{"n_layer": 11, "d_model": 192, "n_experts": 64, "experts_per_token": 2, "d_expert": 80, "d_shared_expert": 64, "activation": "swiglu", "moe_layers": [1, 2, 3, 4, 5, 6, 7, 8, 9, 10], "router_score": "softmax", "normalize_top_k": false, "routed_scale": 1.0, "balance_loss": 0.0115, "balance_bias": false, "router_bias": true, "n_groups": 4, "groups_per_token": 3, "init_std_router": 0.0139, "lr_router": 0.000696, "vocab_size": 32768, "norm": "rmsnorm", "norm_eps": 1e-05, "tie_embeddings": false, "optimizer": "muon_variant", "lr": 0.00347, "beta1": 0.95, "batch_tokens": 131072, "seq_len": 256, "train_tokens": 486600000, "steps": 3713, "dataset": "wikipedia_en"}
Below are experts of layer 6 (counted from 0) of a mixture-of-experts language model. Rows are named router (the router's row for the expert), gate (a neuron's input weights, with its number), up (a neuron's input weights, with its number), down (a neuron's output weights, with its number) and show model dimensions 0-191. Each number is 500 + 25 x the weight over its row's rms, rounded and kept within 0 to 999. Numbers have three digits each.
After each expert's rows: a language model's description of what the expert responds to. This comes from a sample of Wikipedia text that the model never trained on.

# expert 55
router:466509489494488470496524490528521487478524508484477461454468469498535473499462523495472493519464441477488457526494489497490507491489485484468492530479494512488527537473521494475514505491499497495503513502479503510505444453498477543537500520445511465556510480490506511515534544485434464498512472493453460534543496501491487497504474502522525531511458457547494503493508551537543488494475482477501493488527461495523505480530525515478503466544516493541504505529541481505491522472530538466496505540526494489511494510474533529487490536532493480492479474502480525482503537546533517476
gate0:514501505530494432503489489519545473481516498477488464479467504496503462480561530501511502505460540547542466516468521499488554472469486508513487477500495462528557507517494481552499490506470496531523549520517454513477499494465499480525486508452511490505506462500520528481519515524504521473495476569461538503498523503476500486542500452475511503532506522556505474535473465528466488511537473447491506475481485494486462482498452533487503493515494469495518496519486522515503490512476493476504518480499515479491483519465489494524465544514473504491473493504491528449502464506494505467
up0:439486491452487541451480512489456519488506510489519527522507497475498557506494476524510550480550503459497537534509516530537493475540509530467542507494508554472472480498472528438467503501523517479463463485507529495471499508529500492487511512533434517491457505524490518477473509489513468507512537486516499489550479506483489506459503494489524473517500475490494515471479499461532463482467494518517516502483514529483493538474526515502503494485534509452452494515510475505505513507527505516478470526492533512525512508539510533496488452566515519543537510467501494523503516483495515494
down0:541507488495518501513505500450510575506526516467473486466458494478473528521480457502474487514503471450496534492476473525516464504512539494565554520468552501507481488487496528493472511466510487502453471456474526469480478485499511501509530525528496502502462501485550483483462531509482510514504485506516496476481506494489525502505495494491458463517482512475474496484462468557512496474493539483482507527499474482445496495489510521469523497482543503537467524498480499489496490543520462483544483519550489477468525519494525497456496516482469470482502513528502504477466524492458545502
gate1:450523477539492475489509545543526495509502490487491544500475514552514483549496543472507510486517499471523523459487542477508488481447513506536509490476476485522517526489517488504472472508481520526475500532497477490472515502486506506504502530508483460500506498505509468496563487452494470468545516490491457490517494525478450489526510485478492505507521534501474485472515482480507489508464512484488491532522476521530474479510530526516449512544514536544480487514495431520532462499504473545497526495470502564525495474487488506489503511505523526521444539458516476478544493498463524521
up1:472481474504495481483499550497512517517513489482479519489507521561488480519479511462542531516500454485539481508503494484482529462463508492490539482478479515475490519474491525542536463506475524503448485520492494495485548525488515519506456497484528499519529496480546499526510489482511465478501533514475491477520493462472502468513497496458491495509496513495515475482538491496511512512481515494537513525488467516547479474533583512508465516538534553536485497536493473518556456454498511497543515489514519544512494450520503502510523516509475507499473519463474437487494485509478523546
down1:490518500459521518513488540556491507558450535504486524508510501531480492500492492515484507502513499506491466481507538517487478477485482533486518502543467498521478512553505507530493482467473517491501473512571501482472486456497495494494482488457479470464457496500509503506479502518511504472537523512502455461485521526523471520496497497500490503484483524477492532471487479572515556513528529475505489531471422503517514498502489495528512504463473502497454479524545457478526522447512513469544504507507518525489490455523464502487476473498512527489460505474484505475514487487461494555
Description: Opening fragments of nouns, often in taxonomy and nature writing, such as Cl-ostridium, Comm-elinids, prot-oconch, her-ons, rab-bit.

# expert 17
router:492492500487510511487473465552485488494513513530481492495474504477530509520513457534485507540510525491523459495504487473488532481514484512532495477475514511506498508505470469497485488458455535481470489492490543504494530455549524520510515481526544509492539506540517533554471482480491558494452484491462505521491536482505470485493469457523505530481547493495526472536499532518499465482470525492533508534505529499470467457445517513537496479509481491510490505528516538528506509532514526497471491469516514482476549498481507484497478481518479454507531513464576467528491503489511554492
gate1:494518481498495478487512539494500507462541507510499502512505483504487503503486488533533500516542514508505479494459489491492564485478488479495499532509490496439527484474527442461525507439505548495524499516487500512517498528506520493506480490497541496517519526490540457497467487542521472474511504505443512558512506467523532519524513454468487483506557498487514467495468500536489454458476483499528502505482484524495503485452478483504496473490530430498498508521521474512481531530517507443463484495515526507526518538474520476525500562519523511497481479467505500480549471530509534526
up1:495493530526538506542459437482497496498445502527487516467518493478491485490520519471480485479513483484505471493518499506492472499497506538494519467477489517521478502551474500585446494563492487510519516492514490491513525525470467523525530498494476492481524523523483533499516533507495502532492504487493453466498505502469484506523492516496540527473484519532476514502530505506487519504505511485502503497547496475483503480531538525517465499526447513532495499486514519506513484484502470518514535457483478511463488436537543548492513437472497457503476514528492475509431496460494479463
down1:502508463534469473516504470513487515488476496510516487482517460461521551542476461517519498475518500461501520515461564496521526526515529482496517504561539460464481471475506507498491496464484493499492481483515520506493526481444491476484486499500471485466531492510509529500505452521474488504506492525502499497512507517496524457510470488506489458547514498490479463519481442519519517494524535489501510539500540460473541523530507468493441536514497535478515489492535486512541466483459521550499536468489527450510500465494507494471510494481481483516480542536485484469505502492461523452
gate2:488487547495474499510505509517483503541465469519526495482525459534459490451508530456466445492519489518519492530528496485511505477534461510484490497510505517519457485464492501486497482522496494496521527484449502538483493525526497522528503532527507514508547528504507538512500566509486485520488492502452489463464485565463508498541493537463500481494539519469484528491509522502482487493522462492513514463477490489507512506517450487533482495486524470555510497495487551488533521489510494499477494513495497537485514500491482453543493532523479539434473524506502538511525498436494486472
up2:495498513498525477521522494546511473484543537510495542475471508524515508526452442520555506472463520521467470446505499478463492474481505509506502496483473495469548491487514475535510531472465473507481472509496521510472514498486547487475478510465493476511472507498492535482485465519504509446513505508529484511538495448485508543478486494496491501518503493559524469491419499499525504523501503469485484512525524546542477465487518513499502485510485502478491490559511502482509446512514504497514517491487477481413460494492518522512543483527465516497447517501516489494490504501519504511
down2:500507486496530520496522497463519551456529538490524488503494510532504485484478497524486499474494481514482506486520522499456500470460490537501525505514497491479547511470463567470518524511483493470481505501507509483513525518498498492521469517498535519439502524519476475502539504474508524442495517537515479546464466421486512500547495521542505470494504522521553530527509553485497522472455466469484549501511461531487484511480512506492484499508468472496494502513509515472492494450500497496476494490470478507482495531504546544514474479533475521497464556453481455496498504506518492489
Description: Word-final pieces of scientific, medical and taxonomic terms, such as -osis, -idae, -ium, -us in species names, plus plural nouns like cells.

# expert 11
router:515466483490529473523496537544485478533497529515513499473472454523508509481479484474440478496521546503508521543496513483497538465501486494467503521510499511515506488469479496500498480515501510524489467470440491519491507484491507468473465448448530480517488512483486528450523514460493500460466490491473502513472488513489461461558513513515505493479509513473493488528466559532504485497450503506510457516478488494460475485460541484492533521490476494499529501484489488479493476455501505438446504492521548477518535513532478559492512489489533507483483518496459527477512504515508519535
gate0:491473479498531544484528534495484546463511498525540518517514495529493586520544511521501488491468486518491482463519476518491519493480497500539522480533526476529524480507475514523499507465506484499493478472480558508447508491500532487501484516508482504513501488534537556490457487515542472494509466524517490543498502513529570515509442512534510505477475458486513540574506501521491482489501489506491448534514470490507519506525497480516494514504499508531527529451534551510488492487463527486480499538492502509495494488497530477509511491479501489510495481479543522491454529457503525521
up0:460475450504514534520525541499511532475487497488534468481500497521465508507505486517479474526499471525487496475486438501440502499484469519468532551538473505546502491491478501510480485474495473523493488496488523526457536497467493504524475493510468509483501488534481509479458509500470495527478443544525469524484474482520529539537462514535513548466502493460525499521490519499477454475505522520506460532531494526505526516504508504489484498474510480495528510471511521532478512452478513489461503541513510532479508494491506572495494519482519503457500491453506540540488494486500560519
down0:457477507509481472505560529491524501523524518423532484532468490479493496535457525510472523517500490498548496536499502479485481495473474515525515504548514492513531490533509487514482517504516440503474531523479527523553554492453467484455493526534486487496541503474498540530494482501500485515503464541497505494476504490492510488475454496483513508492486498531536548479489529514533463475437494484470498487528533460507527477527524468479565494481482526465513518524510492510476429500505505496512522519486501511511500509516492513473509522538473528541518507492531498487492497477495476500
gate1:548478502489455533472528480500510490538491472501486457506449519509567493507496513510519499493481517477510488495537500490436498512524491511476489475469457473512542492499517492493493482542505496535515508453501457482485470512520528486531515521529528569519438489505484479499544474497543502527537487544499537515507502526511481465491522466492514501521497496498480499450497534543509474472523514518502494481487493510519516484476503480503517479458500500519470499501470525500507499501520534468528550499478498549459478464499506508474498547516518420509466475530494504521478475477471521490
up1:543476520472494520490501514522471452530488510531471437503529512495467516483504544487503534501525503502529498456511467436520489495503502462536547523510545477498483532462506482516443507484496467495506541498514480511498507474504492532551507522484484530498486497495492548514497489511477516523540478519488485472496508483457505539470482460511477468513543515484477520487513513456518488510497488528472471531487479513511506481490547469525461517508497523467508523491525463514517496523539552438539533478474501510536495511474490471499481537484477454455509498517515472527498531495539506485
down1:534518470480509477517550461496484531502496509475513473527508508484472537520507512477488516498517505495538467514519486484498465529553473515531515523534494512501511463486467491514460535513470479519511494465488503525509502480542459451524515469523521516491486540492492479531523505506535498483469461484480500469490542520478467471541450508467498528492510460459494489507532499456504500506524510515459454434531523492507452486498483466509500537513499520482477509519521495481504455524540500462528555482484508534473518475479475484431480519516515478478519536500515489528534485492528501524
Description: Short mid-word pieces like ap, ump, ipp, amp after an opening c or g, as in Escaping, Scapegoat, sloped.

# expert 22
router:524541488531510535516480514513466470522454522509466529514465528494531501516522491521523491454454488523525509513510484524513515469449534481532529500480517515490460497511474517499525518499475498488495498482525475497493506525487513525510476505489469460511520470528471505513456474532508480498452509515513487511511554455547539535479563484489466446444538489449510461503474490486493487483526526500519487507505538484489498467521501477535538484495470510487523527497504498511511502507535540521512503499490463492472543509479542521485467480521454501551486502493556510542465501475481490507
gate1:494480540513527449533516479528477521517502486497529494529460486514476501514496478503501495523465443511516487502490518506501492477501504522523498521514469517535499491499404536515539520483506544504486545485530479442495527476498522503496498528527500530510530519537533514472515510508508475440500512520470512538519482568481504514501508505485523475489486497461494486473479538469498487470513517489492479484520496466536494467472486487500504514494501531517527563468476493478447485491493504547522436505516464530524471504506492505522517505536515502480493532508506536552521515511481451531
up1:487491533546521440514524476541481488508508497508523475536447489481510506510510461497476500531481465515491457494488531518490498474484514537528509487541494519508499489495437540501524483479462530521469518468500492442480552474501484516514499515521489532486524484513504507444521533520498469435488503509476477535503480539474472542487495507483513495488450510484476500465489515472516492470499528509516464478502498476518510465477475499472523516515501511520522536490480502470459484502484540508515450497501497535513486467520430512532490502547539524465500507505509526522498551507495451507
down1:462525490522474523497489493554496477490476522481524489469542506507495491488487540482532496510519477503501508451505486476527507517482470522503474491468537512488516467525501546508537508492493505487458500480498515463499478521477502457523512491508506486523473480497508483539503495533536512519487512489494505502548549484522470491516464522521434469523462499506508502476472440481518494536457501508488510495518527473501524488466507459497506481518520537495474563496516545528469520477538509510520450511468467505492475481528483441484524475475504481554551504468502461536492488465560510488
gate2:481478514529458462511482483495503545463558511476472481453481470513532462526521517504460486523467511566509517493507462498493508488450495546504476479479521507481493495540489515497473539508505496508501522524518547503494505517461514485510537479491509532533473496485517527453495498495504520487526473502499518509520510527465510550492504484514514501455476531507514493497478503486515500513497496523524476527506547484478520479513464517510503473512488506543512449555494482498477520466462470494542506487489472532450491532508483531469531492442500489512538524514487471542460557475488517543
up2:503534500492530556489513509506494521491497501508523460522513495469492516480500485483501497527477480499513505486523507524474487496496484470550471542492490506530479473496471449528543469489494517521481519470471482502538506463514494537488502533520537497474535508526508510524483532516519531525456505543495484524512489491537508450505517498503448510501477474509495497454521517491484500470478479486431520469540431514513490486540504467523509498499510472477483518463495497468458512508546555534509500489533495522544509502468507513504453467533501519554480524511494507460473458543521523452
down2:519532530473504498475519500515541497503529537516509490466475457544509460498489460510484504496494486462502525507451513498518482490488520453505462508479483483473503525481457497509498517515506527467528465494499475520494491465543439515518445520515529492511499523506511511469567492555513484500533499504527487468502466487476530450503531472521527527512525552462501488501501528510487504470506518481509457484496493517476526521505485466483497507524492541478490532555474489498535530523532528503474493538540504440543490517471489530523486517480484509545507518472536496484498485472554490493
Description: Final digit pieces of long numbers and scores in tables and counts, such as 794,936 votes, 113–98, years like 1945), million, ,000.

# expert 19
router:478478508549501435524472511497516502500484503530540535491509504507490475519504508496503486459469542498510470515466453476467560479540557500487463529513457506510544520512498497482484503538498528502490464492522520492464461536528526467496482515459493499512493510478504528520519487485503514474467478464545505476505472531486506518501480467527546478536484521503527492477508481486481510511449542487515495518468503476471493466495538480528496501472467501472542474501485504458500464504517485466482501483518518477551466514473482517540505490557548481482543522513479529468485518495471472502
gate0:516488514497485490515488481511508493515467487540480532485535522497515485425497499467494510459478456540496472518503528498480506491488499476517476495485506534506549530480485478525464523548493522470507523496484535487521510494498493490536452536534499485470459472536484486524480565465495470457511498484483495491492491469477553475512432468502509494508491478509488490509508513477488503480501493518481538479484516535483479457472518466437484488442519477507449522495522516517501495509543528491498519474536476484454465526461476543490515478473509472479495529497482484470543496493474472515
up0:472503521500547527480504496526469478497523494425511522522470491493495524552477491500515500531494557459496522482520485500538514508518511473484517522504508512491443484535542494481515500468493478533488467518479469510473504529497519504476523476436502461529578502503519513496506489508495485521469497514479505504454483565505481509541529499500472484487517536493491504521500488504533464534477476467535477516521472483515514500516485497550560499532514506501503490509525477496487528498504447525501507531464535533528512494547528459522497546546489506498495472496519502532474504490490499452
down0:505465519480504540480530442461533488497508482521521498492524514503489492470499512514515485469497456498510479510464502467489476496482478499483496490445533473492506492498503544504479457539483483461437545483516469470475484522455485489539451475523545515505587500506460500494527483499477491514474496535504541470494494470513464491494520490480499519498494486499537469504497455545487502489471501521551513472503518531488474529471525516515504521478527500507508526488493475507513505483506471464483493495529457504514479526529465541520523503501522549503492474517557468443522521506492474524
gate1:516528519478511506500476519464501520502520509486519465469521545525466462512482495482473518505524524516488551483441509523503519479507507520487516510466543520532506526490510491478502499507518500549471467518535527455498515545475483539481469540511519496507467480484506484521477498535529479505514472500464497505545473443527494532538516460499497541483532485482434474506489474476516499512478485518486540511486515483464479508521521464467491512476498523557524487509499516480458480498496488501491576498555477489483513506499505534493502534499536507484487529466489513501500536486521499422
up1:473525533490447494507505530536553482468466453503491470511480554510501496550504506491505493520471505485483523486478505480476446482502511497537488518509486500462513489472558484485483514514507518452504522496504520507492521490543498481469532487517503484459492512506496497496533483516489526494488487491525520523485478499503518468508477473444491511469521456497504489458500481557520517502548526520517465488507547542497496522453511477494534509490489517465486472504497489510515507460492551485546500545499526491448540521510444483525494468465486489446475512498506522549454470520480475519
down1:467492498427466470492493533471492555554506485534490486491518514545532552497518525521508524479503464516533479496511491464487522482482491505510518516512469522540490529485513490515495534500521455529519461491498490511478501524485468497504525520483507565489517505484499481513517533551551488525504489519506511508513527492495483505529467527494467496487496492521494497512468520531458506481540516490533464491483524517518536529498524468510482459484492540556520506516510505485512502528463452525499503520486526500528542458461478527537482504490461522530506520510494510512421477530518457507
Description: Main verbs and verb stems after a pronoun, subject or "to", such as get, may, serve, want, was, plus "as well as".

# expert 44
router:480527478481500506497509517461522510476476515528556507478551471511453506533495484508524446468486517498514527486492509474477517535505483499518501498534518449500514492466471515504505506518478493524507479485486517496489521515493483514496543520539504525440482563479486515513519476535517539455466481479563513524530461477474502545514508506478552488469500473481512485471477481519484492486497512493514483542490508512453494452476495455515465553451496501471544460495465475478463501482478519525493449510529470475496477497469497509503477494518505495501497518506491491491557499553474510482
gate0:496535480452487524477463493466536474468512549492472533475474485520493512505479493543540476501477521513522474501510557529527456519458521507493519469512507476513491422496512440496496494496503489488572476528491514533476493534492542471513498485513519510471476463514480519495514543510526488536502484503546496457510537482514534481456537519506496514484500512523461503503483551480495481508448502508506532522526509508481459495472471486540496514481517518460508491490505490496509525499490481516524502496470500461512462494501500501481504542471489451456482461543482517499517522483497531474
up0:468524486470491495484485479462496495523479537484473535477461460503520506430486508523502511490466562495521505509542533536532484506467517481504505474528527478462500463475500471515490509486486510474521514485474488509472484547442519518526495485525518523465486505498481519495516518522452467477539470533542468473513557537519534481447520508501511530488510528498473477489472535484483456511494466483510501510520543518491441474516516496523459534446518505518486466457489517493473520469460502533525490499518494486526493494518485500470489528501488469512506490497475512498521496485510551479
down0:494514517519505551528538517509521528517494457540468524496485559499482513520529498487483529482526524498468515494519479462472548484489485488519518523462508489531482522551477540523448509526484498508483537504488495474526497477538475512456500491494491514501484520457512465498517482519504505504509561509426504535469523494496508493537481520497443472531513488529487459517500468580481517475528495521511496495498499475494518523497517521489512483546481504508483503529473516484506474482521505447490459551528501509489516496489475414508516499476533513506495499503485511521487497505514453475
gate1:495500469445551502453527520495471464517512512508474496494482490513526531483424529452535442505525496518476507507489507542482539476546534488551480504520506453479477442529465505525522516502473518500489533489487476525495530454503522508525506503470464492476508500469533503504495498496508523531499518504449509523502551480480529504511471528502478541475482481485480464503513507475485495487507450543518524479463461537520473491512528479510496517521507505508476495475521489510475483486468500514512468510491523504492542443443529507504505519482458504523527462458496496488487506512499511505
up1:518491510463508471464487493486491507493467522481508515486494522543493487489458502514513524516466515498541507513482518475526506490521487510516510472486527487488491446468506476476547520491521510483533481478505524538520522463546514483494501479484469513468544517525474525553509525467503505511529538557524482450534521460496514481447483492529461540493468529480526451505505504474515509499496492540524499594494484510538509534506465506462485489545513535491510457491468468458507498459503456511475529472487493513512468482504459536514512512490470499490494470500516493496514539515489483487
down1:504482524519494546523500525443497508475524514527475508490534546507513553541489477507503510539510548474540541499532460460541558459513516505518468486498480498499524510533499526521503502534466485530510545466469486486501492509461509499486492512540542490465515537494470524526494483510474513467467494477545500503503536470523521566509486535511467500501510511530489501468548483522493508476471543534514533492483493472514545496532496517506517531477460516478477451499484504490497496454523542526510530493506496513513487510526510503532485473534461501451490485482491494506506498487506460528
Description: Main verbs and verb endings in narrative sentences, such as took, announced, declaring, revealed, and clause words like that, where, because.

# expert 49
router:557541501536500487526492499549492494505514457485505517516521489465535474502558501521524507508517467493436500475500530530512477502482517539497531485470464530496490478492490483527551483473481500532500547512508550506508482504498501538474487495508509511508530492458475484498507439450487508471481547479500511502514532534499522545471540532535459506497504458483453491515509513470497493476515489499478481526512517478512522478498532533465513485526468511465490460515498501481524567518532491542539495499476495501476495486483523528482479465488503489543500475461513481507474530466462507467
gate0:491511530454470482530475458507531502493475476510510490536450504504496512477502500481518523486492530495560515531499510497520499569453533520478460494513473487522490526473477530493474510470520444527526504549537513514516471471502520525512504538472471508509493459510447478509498535445520518531484475506488493475496522524459482550511520501500499548495512523480493464500507504483504514535495505563508466452488526492517518468507464454533462490515499529537476516503502490521483491487469492528478501536513504451490493515497503539534508473505461490507546478499491501489523479475487539465
up0:498480518481483490527480445531505536533475475498518489508489492489505508486500502489500509487493524482553511511484536528527486583427515509503486494498469495494495515498503528531454514449497463533516540532535532530522472465518529544495498524501467537487494464493488468492504495464510539518471487536465507479497537525471473521506506499497452555480486549510479503507522482485482513505507502559506460481504523487530512472499471498512455485515514548509472503500519473511507499510487491503467502534495482460495496501509499535548492495500457524530561469496502496468529477476478533458
down0:490502522427536514510526481487519498520466494483461467509508505489536447553475476481487527498514462491543532487513537457525517520482516508522510510519506515493465473522468454459476538478440455497521533491525513493528505525483483532504499515528463520528504510515525502469508502544507507528535479519447484512475516495557525493489478461487483484484450513507548509496504502462479558479484503498449505501476500471515534505544523493459523509480489491554507495515497469537526489502492503499482490474512492508531487531543467472471542499529504486526493502498472489463504519495501511523
gate1:555530550528536501509517537466468484510480531516496493476541470497541528512511483538499541528484501479521516505500472511465488504477483479501507442515529503503540510479525531483517522522505494525503483476474510482462547487481530487473536521498483509536520529551461496506502502502510504513465485500492524520512507496507462500470534533487474502452452489472505495468526488469507483527487556491475519505489521507505527441473473505490484519495495519471525481495497486494489481528533474488416519530475484523463489539488485514506516437543459525467533481500501512495495515492538464531
up1:484528477495460547458512503493467453482508504504523521461492507502539513502429502527480517513501517506580515515539493466482488454474515462477488480492469508503522504511549525445505525475525541485467483478520495512461482477504528490467528465471472495551509482531486539490474517497510509534475475502505463488525529448504462503494477507488510514507507503487506502521459528510547493523454502488494461550461518493506505517458533487504494469476510499464481502530449518481487469483490503534536508506496532521535495496479493488492532487520480506520514507505482471519558519506510513539
down1:532496490513504510485519515480530477544498473467483494491496497501460530480500522472485473506516472524495468488516524472485522521512532511508507488476506511512450454413497495513460534505480523536458506475522509461513511504499455511499525512469483442500485545487528488511542524472501556485474508482487501498517487490467503504438551486507477499504494504498423523507495506472490527507483511465498543507505497493548499477517496499503508532523516468475537486469521515462480509529445544497465536519492489517493468496491461512504494446528520500485448471502461506471504528473500500534
Description: Standalone digits and small numbers in tables, statistics, dates, ISBNs and codes, such as 0-670, | 8 |, June 25.

# expert 28
router:549484508523486507511511528510503522488510492498529511513488539522525553482464532552492515529489529521478496469474527494533498533565535481531540496453500511518474488530498521522477528473505549486519511513519532471540523497544523490530527525535486502491533559508476519550464476516528515532476478486483502490491535511510524476524547489486517520470504491535520483488503482490487456508504518502497518512492513497502503493434477511507506486491504482518475495556508510481467487505519531468517529467525463515495547471534466508480506475507461483503520533526551522541483483518516547469
gate1:528492464459483526500477469466529467505487482506497505487501490516451523502497524499500467477498512500523544481521537527507505514520468468460511498544493447513467495529511515509501510484478483513505483462445529488518517531502504532484511511496525493477507483513515483453518460541520505493494471526460471548477473473505459527525501492493502525470499496512526525512458491531537480516545476524532473480484488459467505490550512491490448475490474472488505486505506478487486473517476465544531484549490516501503518481525449452485511498509409474468497550501469527529517479503511488502
up1:545520488518471534470480444467538493455497500490486453469509500474461531513479503488486498457493487495517547458499548535455486526558462508497519483519456461507521516517496494531489501503519493501520495491482486484555536544544494493518513508507528468474502530512487511515538465522529501463483472510458475532489509466491480481530509509511500509480502512503507507532492502537519491486521493547523472500506477477501529450514477534500511520477503493495483476517494505492465526480486472489540473519452519499538528555553486452470479483483443468493514518505498504502488497509521502552
down1:500496494504511444454527539513498506503520495521480513515491473521508510502530505522451476501486486505456509479488519485520488456491515505513515496461541527496482509489512479507460505508495479481530505476453480497516490547515485484532488479525494452491557466465507496496527517489527493494475505486509475473490536521462461490484518491527521551503535511472486524515487500489452536481493535503534547467493486509481493526484475474479509499521496525466535471496477497471445543490459495501535505467500552482529530505434501499512533505516520512474475565455448458511531455480509520492
gate2:536524471475501496492499512506528435487482502534522530458523504493516475515488473528506505547471538522521533484543511493476494537545500521491547469549506532491544530516497509494550500509568537495517506528495474522486494508518498512486507497524503528529518494495557537474471473546502548506494497509513514502491513497472524483488483498488528524494478459484540494524507475511500541525521502503484487482516481512486455502478476504480531533471501497497492475487436541488549468459512517474515497481495504470482469508529494472516495508511502515531452557526460436491522477516495525491
up2:514457503501508500513502490505483513472528483497462506529510539566457508429490504498496473490478499466462498555490499533518465488485524526477474490462483489522461441491512495510471497463449530479519514488475514513480521514481531519490479467466484486519514494487479471496524522513489464517512484495488516496507500489471454481490553503495497502513504493545432525498456530525477490487492477511539522511448499456516513536478529502512466505510522512487478505474538521476482555486493485508427525478495539486504519488496497534466505479465489523496506468474553487495459514529498472498
down2:482531496488490522504509493528539477491516477472494540525503520468536518508458523549498500534520530522477505494507513521493514489499533489512536464499503516518467490483523448482540498474505516545466494502529514512467514473498498470518519467514502495531507469503477461478458482523510480504487573478484537541445495452481451485496518447520497495503538476496502462485519485482498510509533501505471536520505492553546527505504454503503540488473511483460515495461482514503551473462483467509526502491539494554523556516487521534504480535471452530480500486502523517517495501476495515497
Description: Final pieces of foreign names, place names and abstract nouns, such as Mogadishu, Basilashvili, Ilyich, -ology, -ity, -ism, -istan.

# expert 23
router:464480526536453438461523519520488515523490478472447509544500521504480481486474529475500500495516502498501463491490470488477461477467483514510469463541470505510512513478512501484479524527496498481503482484458541521444469515530532513482490510508514489500479466487478510475509531527485464476520509512479488487488474534476474516523553515509517459513518507519497538508488516494528505520488492498501500484530527554541500536464475517496508478538519503484479480526537488472496513511558463454489541518528521538534468473498507519511476536507540453524532546510504520437504485492493537485
gate11:506523505491522511509506491496504480522481518510496465527530484519510528508490542472523522516480488488450500521509479463511438517499536527487499493489486500503528522512493532492525507488491543501553525522482559438484515482535501487488525484504498452511457458506546528463496495541501475512487480522417518506499499504503498509544496509484516450462466507478476516516502515504511444422488512533536520461499474488497521479437474519486464447486534501521458470489486490505500535519526498524489484474510506532502507472502508494458530511499504502508449469506524486487471480481496496512
up11:484480490504525503465433512450486519464476517525529506509519453550477514510506530529489463502521484473480519484530508509489495517526541535462512468456492559476512560458508519500554502566518534535521508466511510480486507527489494521496519485454496496509545492514531487445541500504536498529490505522489525461520531527516482514508488488505505510474485560505493565491524524478480470497506508495472511536490517524496481529515539532478508479542494514508476495482493489477531479556495508513474519485488477509492525521484495468477515492486481480543473515503484485473512513469483515525
down11:467477496495523531502489499525516506476527498472538497504504470509473487567497530499470496526516479469477482468477548508562517476488458519492476473454507526503508491472472471505502494517462479518472471508520528519487531526515505542531503503498489522456490497529503450510518504507537514506465512537539482451535493564525511511489494481483507515519521578459519497505490503516474494487510469480522514506503492544559481496502492528548488468472510512499522548506483517478531535484497500508513491522529473544542507461495535482494453532522524535523478517479512468476502479492524468497
gate12:534484492509510453501492501504481497536475474453487457468509514546471543529481517473512534495517542522491531503524504503460516514483474500439510518501502487483501468479493442479435473487485482517489524452508441494497476505441501505489460468468480532490483498512484552471501516530516519530478484495546495493513485515491452545520505545484491542515524518490487497473543464515507548475547483485489543473510501492483503467482504525485516509486524498514488505510562495460523464505535535503501486519512504499512478542483494509518482511500485528483541537489521518481535486468504512478
up12:482483456510514508492521526497515512481500444532509506519471508446517526484515493487510459480544491493513499491512500526495484496457484504527500472484476516496485528511467551553547538473473482515504521539473551520541509487499495530492519506476512461476494514490532468508519496472448457539506514500486521504478528488510566461467479489492533497474506513501525524527496478477488479512486524501495483479510515472536544520520472461456478489516472534486552505433493500523481485496488525484438500544454490478456502481538525497515528515468484483502471480512482465499486481518524491526
down12:493482515476483499529531490532541525467523532539535498506503484500459522484527527517484536491470496519472523527510528515516496491487480486484493495542486487515455516475481490510551476520530509483476535497534480507484490500473483455514509509517493510484521513444470474482462435473518487473471477483481522524477447464465496507528509521515504480528534504519505447477466498516524472522512471479497480471555536488535465511489530464499504507491472480510479484493551530448453517507486520473491486504491515524501513473482477533505526508545500450531560524469469476518517487530484509535
Description: Opening pieces of words after the, his or a quote mark, especially prefixes un, dis, re, pro, ex, as in disintegration, repentance.

# expert 33
router:492498524485523483479486490493485486513553524490474528470482495497532495538501516500567513483487451493509496455543509497503458491485520501499530481483497522533479457505489517491520499459473459479499498462500495491477507530526492490469466523496488508501521463483484453522465481475465506500483493507532497506499535538522540507500547496491469488507516479473510486526466463449508525512523522519464502477487527481455490496482509476515500500491520506427522533473544493466494560529529487517536495495498501501481482514474511519517481470476484467556507527557464451497458473439476490486
gate1:464528486491501552490464503478526517474471478504482458537521524498521482505518506487519480545482509513503513458518520503455485507542500509510477517533509520489502491497506495511541530483510498499554518515487521510547511588472505520546534492491510451523537485474520492510502517508528510478513512487552527537497471485507581506494515467494517518557502529487491473475451480466518522561500506563454490500542492499482473530477498481501503451496492534518474540475517491534523531509510496451488472490508471486502509500497498507507474501488514496450523497509486509519484510470521500499
up1:495465520527479534480489493503468515476502504528540484499524516498491503562542495495538475555471470478502510475514538442507486491485487469475467440495538492493531508512546508527543469525515516506488512524507517457516489489488507513515500482483548495461502475500477482511476549483471489512532527516490534500503550507515517486506491510493497533477482492454499499504519520526516517518475472541532508494538470515510483491531500465492472490525496489479511438517517546496494527466550477488466524536530507513503495544554500514501528479540494508490484472511507561502505454493509451539
down1:499505472477499561541478508436507484501514513482542535520507467484480485512511462507471517486504498461525482493514565506502487488480505475514553508466492504530506518484498463495518464487470477511465492530485508519543512487486490495495527470489518533469491495502510533485471441500472465532545474507528500480475489491458491492482513509504519449526488498460528516497528485525481531486500510493509540505510484509497552476462495474550500491528473534439461484516489524497491489531492434471498493499503502509505537497521532460520485526475486520518520439519499510482514506454489456451
gate2:502508539532533484504579501513509485494472506521510492533507473530470485491505495471497489511506458565484521478474489547506461527505488517519450437546476506495495476479463503489494484542508511479509486496524526487524525521476505494478496488514505473475494535496499475500483515472527531510486454467535521548518506505504484529489451527503535508500550490514492438529491496520525514467487500560499495481475526482462499501484530472500468437480536498511518508545488513491470498478495485515474500500469492458518502494498518542469507517467522460541504487491476534521457500512460472528
up2:528507501464514458505559524504501511482483455516521481478466482491481469502491482495489472542511525526491476479493527539507445508520508499495463485523488477522514461505465465500495477516486479503529503522474444487496531547491506495469497462532546498464498511528470487506492495477521471477468479426540501517503506503539475524501487509506453482517499535494471440531472479506484497510487458535493502495520510480484473501477471488511478458466536480463527496544520531526475502484486517473542551496485466489529486469502531507482468499502535481547506482519526478490490493516431509505
down2:489519444503501492445501510497467497523500507482517548542472494486475502492537546489528520501495496495457513484542530491529520509509511485521475488499444468520495513416518512516486481513497432523504506508466517525501482501509516495503483459485445482487531464518507518485460491479472479503493492455503533514540458524473518480498484514514491505552530541523541487457522506491510508491536492493530486496498477565481456497544527518483524488472477471461503459476533460488498509502547521506502536532496509503494513498520505476493493488526489470528527479519502491509467525479483457462
Description: Dollar, pound and euro signs and the numbers after them, list numbers and dates, plus LaTeX math openers like $\ and _{.